Experts of a small language model.
Experts: 16 experts in each of 8 layers, 1 pick a token, a softmax router.
Below are experts of layer 5 (counted from 0) of a mixture-of-experts language model. Rows are named router (the router's row for the expert), gate (a neuron's input weights, with its number), up (a neuron's input weights, with its number) and show model dimensions 0-255. Each number is 128 + 32 x the weight over its row's rms, rounded and kept within 0 to 255.
Before each expert's rows: "mostly gets" lists some tokens that are sent to it at least half of the time. This comes from a sample of Wikipedia text that the model never trained on.

# expert 3
mostly gets: " rec", " count", " Ang", " Count", " did", " also=="
router [135 156  71  82 167 105 121  96  97 164 173 151 159 149  85  91  97 102 155  88  92 105 163  89 125 163 168  88  96 100 164 160  78 147 164 176  86  87 132 158  86 139 120 114 111 127 165 128 124 100 116 154 130 165 109 159 156 162 177 143  93 152 157 172  93 181 171 176 151 106  72 105 163 176 157 141 163 155  96 118 113  77  99  85  98 161 174 163  98  76 114 136 157  99  94 119  91 152 172 137  93 166 144  84  87 118 169 172 155  98 121  92  97 179 104 183  86 166 107 103  94 111 171 137 159 135 178 184 153 168  81  95 165  97 150 113 167 110 141 160  95 136 128 111 142 139 119 160  86 166 131 127  99 105 135  89  98 160 109 166 165 132  92 135 161 151  94 154 101 152 123 178 153 167 160  72 158 120 116  88 160 122 117 171 149  88 153 120  90  93 112 180 153 160  91 124  88 108 168 135 160  95 159 164 139 119 134 104 145 182  93 167 119 166 133 105  81 161 102 112 169  86  82 101 120 174 109  88 169 103 112 161 116 165 114 143 166 165  95  83 180 173  97 124 139  93 148  94 177  76 102  89  97 173 145  87]
gate0 [112 124 138 148 165 140 145  68 119 210 117 122 127 141 125 161 108  94 118  64 115 106 124 103 158  98 104 175  87 104 122  68 135 145 116 122 167 142 137 117 147  86 165 129  95  92 138 179 140 117  81  94 167 153 135 171 128 115 111 119 114 148  91 198 152 131  95 117 125 112  56 134 119 167  92 125 109  98 126 140 132 114 143 133 169 122 145  81 149  98 112  82 116  62 133  84 178  71 154 183 167 158 124 143  81  96  47 139 133 102 159 103  98 125 183 222  62 140  71  78 132 100 137  88 102 122 168 139 131 153 131 131 101 155 155 111 111 130 142  95 112 144 102  89 134 192 130  93 103  68 149 129 104 124 101 113 149 119  94 139 122 144 123 184 230  99 120 150  90 140 159 105 195 109  96  91 110  99 132 138 101 133 154 173 114  87 106 134  94 139 145  79  85 127 150 156 101 183 110  85 101 114 131 114 117 159 128 130 153 157 178 151 130  88  46 143 108  95 129  96 142  77  99 118 118 140 124  94  94 127 113 145 156 143 110 153 145 109 109  97 168 119 111 111 138 178   0 163 110 158  94 103 144 145  90 159]
up0 [155  90  95 117 132 134 128 120 104 155 142 137 126  98 142 118 112 124 134 128 141 126 100  82 209 123 112 142 104 169  78  90 125 135 163 117 157 164 154 166 148 132 163 165 111 119  85 141 125 116 144 129 152 106 112  56 114  96 135 151 142  86 157 119 144 106 131 119 113  89  79 138  75  72 101 182 205 105 137  94 136 102 116 121 160 170 170 146 110 158 127 129 127 147 155 152 121 143 113 136  85 112 171 125 171 117 166 161  90 170 118 148 135 102 108 153  90 164 161 159 120 200 120 178 158 150  66 217 127  86 201 181 193 130 199 106 126 144 143 145 100  95 161  82 161 189 140 128 137  67 142 111 105 133 117 120 120 163  72 103 169 157  89 149 115 112 205 127 160 165 119 153 124 131 177  51 127 144  99  80 115 131 130 191 178 110 179 167  96 191 149 147 105 152 120 107 183 135 171 123 174 145 135 146 110  84  94  85 110 147 146 177  92 135 115 145  99 171  93 146 148  97 137 154 152 131 106 132 104 117 104 191 136 110 112 130 179  90 175 120 134  99 128  94 156 155 202 105 136 147 178 220 144 122 117 165]

# expert 12
mostly gets: " V", " stand", " R", " land", " School", " report"
router [137 155  78  77 167 101 120  98  95 163 172 151 157 151  85  90  99 102 157  89  95 106 160  91 130 168 168  91  99  97 167 159  81 150 170 174  87  86 134 160  89 141 115 111 109 123 163 130 125 100 114 152 128 167 109 161 154 162 177 145  92 155 161 171  92 180 168 177 153 104  77 101 162 174 157 145 163 158  96 115 111  78 100  82 100 160 171 160  98  80 112 141 164 101  93 115  92 153 169 138  89 163 145  85  87 115 168 170 157  94 115  92  97 175 107 181  88 169 106 102  94 107 171 140 157 130 175 181 156 166  83  94 165  96 152 112 168 113 134 159  93 137 130 106 142 138 120 160  85 164 132 124  97 104 134  93  97 162 103 168 165 128  89 134 160 154  96 159 100 154 122 176 148 164 158  74 159 124 117  88 161 120 120 169 145  92 159 122  88  91 111 179 156 162  88 123  86 112 164 139 163  88 159 163 140 122 135 102 144 182  92 167 117 166 136 103  82 166 103 112 170  89  86  99 115 173 109  85 169 100 109 161 116 167 117 147 166 164  97  85 180 169  95 127 140  95 152  92 175  80  98  89  97 170 148  87]
gate0 [155 180 120 116  81 117 116 110 130 146 100 191 151 185 119 135  43 151 133 144 118 113 136 126  51  99 147 147  94 152 163 110  50 130 166 157  99 126 148  79 131  99 147 142 144 151 147 143 184 131  75 140  76 174 117 148 160 171 133 144 116 212 110 155 147 157 142 135 121 136 158 169 122 122  94 123 106 101  92 189 151 122 135 123  68 125  84 145 111  96 139  81 106 117 180 117 116 114 187 200 185  90 136 111 160 154 133 104 195 121 148 159 127 111 162 151 171 111 147  59 135 115 105 131 153 115 133 157 150 142  95 124 183 136 128 183 203 198 144 162 128 149 201 138 157  68 112 159 101 135  71 114 135 109 114 160 120 134 123  76 107 130 106 142  93 157  86 205 105  82 144 119 165  66 130 142 159 163 127 187 155 164 141 127 174  91 129 149 153 137  62 110 115  87 147 155 102 160 134 107 133 122 117 121 120  82 155 103 135 167 139 110 140 109 145 145 122 132 152  96 118 142  87  93 173 168 174  90 181  81 149 155 146  96 141 156 147 173 168 138 141 143 125 183 201 148 154 160  89  96  83 126  91 150 152 123]
up0 [122 117 125 136 148 108  63 109 100 138 182 155  89 150 127 124 113 158  85 155 122 121 128 116 132  83 196 127 109 119  66 131  92 108  95 158 101  94 170 140 116 138  51 144 226 157 140 148 177 105  96 169 149 160 144 182 154 203 160 140 145 163 151 143 113 131 145 155 119 183 110 127 109  87 189 101  85  89 161 145 168 137 140 118 116  37  80 121  90 142 108  66 139 107  93 144 103 111  73 122 138 124 107 142  97 165 156  82 105 149 129 100 155 142 191 110 118 183 141  61 121 113 152 127 133  82 100 159  90 109 127 153 159 132  96 195 132 121 156 161 118 153 200 179 207 134 109 144 126 122  95 127 176 120 158 120 170 153 157 131 125 129  98 104 114 166 129 153 124 167 152 135 119 117 144 150 199 120 140 161  90 113  59 162 143 116 105 177 114 137 110 117 175  63 168 175 147 110 102  97 101 111 193 124 176  95 164  87 170  90 182 161 132 108 185 106 139 158 109 135 152  92 157 111 115 101 128 115 157 175 147 148 167 100 186 146 141 128 155 128 180 165 129 109 136  76 128 119 121  73 122 131 158 157 160 137]

# expert 1
mostly gets: "ar", " Par", " comp", " mar", " found", " cre"
router [137 155  76  83 170 105 118  97  93 159 173 151 154 154  83  95 101 101 156  91  94 105 160  90 131 166 168  92 100  96 169 160  80 146 166 172  89  85 132 159  87 137 116 112 113 123 163 136 123 101 118 148 136 166 113 160 154 163 176 144  93 157 157 172  91 178 169 178 152 102  74 101 167 174 159 144 165 158  95 115 112  77 100  86  95 162 172 158 101  79 112 136 165 100  95 116  92 154 167 139  90 165 148  84  85 114 166 171 160  94 117  92  98 176 109 184  87 168 106 104  93 107 170 140 158 133 175 180 154 170  83  90 167  96 148 115 168 111 137 160  94 138 131 104 140 131 121 164  84 165 130 124 100 103 139  90  97 161 108 170 166 129  90 131 158 152  94 159 100 152 127 178 146 163 161  75 156 123 118  89 159 124 118 170 148  91 159 119  88  93 113 177 156 163  92 116  88 110 167 137 161  93 159 162 141 122 133 105 141 178  91 168 118 166 135 102  81 166 103 111 169  88  79 103 111 173 112  85 172 102 111 161 114 168 118 142 163 163  97  88 179 172  92 127 137  94 154  89 179  78 100  88  99 170 149  87]
gate0 [144  57  70 143 157 117 156 134 147 151 106 134  98 114 139  62 140 185 105 139  93  84 142 159 127 152 136  85  55 135  91 123 172 166 120 146  85 146 108 146 144 128 138 154 103 148 182 118 125 106 153 108 127  85 105 101  72 122 145 143 145 121 148  98 165  93 126 124 161 146  85 119 123 114 162 152 132 119 137 196  88 158 171 143 128  88 151 125  95  80  90  94 117  88 159 126 163 177 200 132 180 114  73 139  88 149 195 118 142 131 134 159  97  52 169 129  75 138 146 107 157 145 134  98 130 145 134  98 127 175 117 157  94 121  95 132 134 185 133 143 139  54  98 143 166 114 130 103 158  72 152 123 140 112 155 196  85 104 183 162 126 142  71  99 112 127 107 190 162 129 156 154 113 133 117 140 127  96 153 133 192 118 154 127 142 127 147 166 126 121 130 113 162 154 148  64 148 133 173  75 164 116 129 182  95 170 117  80  51  88  95 169 131  87 131 112 135 191  76 108 134 102 160 125  77 148 137 194 112 111 158 136 154 183  99 129 190  90  85 131  75 146 159 154 141 146  65 159  95  88 195 104 161 104  99 125]
up0 [172 101 157 129 125 166 115 227 163  76 138  74 141 150 131  88 153 146 126  65 127 149  83  87 151 181 121 160  90 163 133 125  78  72 167 105 136 114 145  65 136 117  99  96 129  66 116 203  82 115 118 111  84 110 139 124 127 122 172 114 106 120 127 188  97 163 137 169  63 115 143 123 152 138 153 129 149 120 138  98 100 112 166 130  95 148 165 149  78 167  78 116 105 170  88 146  82 130 155 165  72 183 168  77 145 132 131 160  97  55 163 184 120 170 146 124 128 147 206 137 112 146 118 116 157 116  86 103 148 156 157  98 149  96  58 124 104  95 108 100 114 131 169 111 146  96 158 150 159 106 161 170  96  57  92 142 176 141 127 119 146 139 152 187 157 127 134 179  93 168 101 130 120 154 144 116 158 118 100 103  73 113 122 141 108  89 150 145 167 153 144 123 122  84  99 154 143 105 105 105  98 103 126 167 118  62 160 121 145 126 116 126 170 147 166 165  66 121 105 139 170 118 149 181  44 117 101  97 164 108 155 166 132 130 132 191 135 123  83 103 188  83  69 115 133 139 104 109 157  95 125 121 176 110 117 108]

# expert 9
mostly gets: "anc", " %", " List", "ract", "ograph", "serv"
router [138 153  68  81 165 105 122 102  91 168 172 150 157 147  82  93  98 101 156  94  94 105 156  94 130 161 171  87  93  97 167 160  81 149 159 176  84  92 127 159  84 144 116 108 111 125 168 135 128 100 114 155 126 166 114 159 154 163 174 142  90 154 156 170  91 184 175 177 156 104  73 105 168 176 159 141 164 154  92 117 113  75 101  86 100 159 176 165 100  75 116 137 160 100  94 118  90 154 167 137  94 156 143  82  88 116 168 171 155  99 118  84  99 177 110 183  90 158 109 108  93 108 171 134 163 129 179 188 156 169  82  95 161  96 149 114 169 109 139 160  95 133 125 108 140 133 118 162  86 164 127 124 103 106 131  89  91 162 106 168 164 131  89 134 154 156  96 156 101 151 117 181 146 164 158  71 156 126 115  91 164 122 117 166 145  89 156 117  87  93 112 180 156 161  93 121  87 108 169 131 162  87 161 161 137 122 132 106 142 184  93 164 122 161 133 105  80 163 106 120 166  87  87 102 116 175 106  93 170  97 110 160 120 167 114 144 162 169  93  93 182 173  98 120 138  96 151  94 175  77 100  86  97 175 143  85]
gate0 [166 141 133 121 161 164  89 131 168 137  39 128 169 147  90 136 138 155 143  60  96 133  96  82 159 127 155  94 105 159 117 163  40  93 114 139 106 154 128 113 116  98 102 134 146 119 149 192 117 106  68 161 122 123 171  32 153  59 137 148 116 157 142 118 165 108 120 167 136 167 142  77 138 115 150 150 119 113 120 166 112 151 165 148 114  83 124 121 209  95  72  94 129 102 134 116  84 255 166  83 137 161 136 111 138 130 107 126 151 121 168  98 105 158 118  96 121 154 125 147  87 122 133  98 123 125 174 147 129  73 135 136 147 117 105 172 130 170 135 159 117 128 143 111 123 122 212 117 117 127 188  93 115 144  95 117 118 169 168 152 132 106 175 156 132  97 114 128 100 148 115 149 138 133 146  97  85 136 115 111 137 131 124 135 177 135 180  82 138 125 156 140 136 168 150  87 145 174 139 103  95 121 140 104 162 136 114 195 125  68  60 113  92 116 146 113 114 167 155 164 159  91 152 111  88 139 179  93 136 144  81  78 136 145 173 190 173 131 188 116 144 141 140 118 138 118  98 149 140 126  73 131 104 167 129  31]
up0 [104 168 137 122 124 119 121 122  92 133  51  67 127 179 161 112 102  99 177 201 106 175  89  81  88 152 167 166 131 161 129 127 129 145 151 178 137 107 124 144  76 125  91 132  77  96  89  77 129  82  90 100 136 135 145 104 101 135 166  88 113 133  26 131 111 170 138 136  92 182  80 128 165 100 116 141  86 102 135 139 113 139 117 162 140 108  98  98 156 118 187 102 108 143 157  76  88  94 155 127 200 120 195 123  91 124  53 147 166 160  87 154 101 136 140  86 176 155 129 137 146 100 147 179 119 127 155 210 112 136  89 135 127  49 118 154 120  89 202  83 157 148 112 174 144 104 136  71 124 105 110 123 139 117 163 160 164 135 135 110 151  57 129  96  91 132 108  71 126  99 163 151  75 133 124 149 131 109 119 113  96 103 183 104 163 116 119 120 160 161 165 178 123 105  96 122 162 103 127 105 102 126 111 156 105  98 155 139 120 119 130 104 149 125  99 156 124  86 121 162 130  67 123  97 117 124 104  87 125  87 136  91 136 128  59  86 111  97 158 100 118 145  98  41 159  98 137 116 167  73  92 183 166 124 103 105]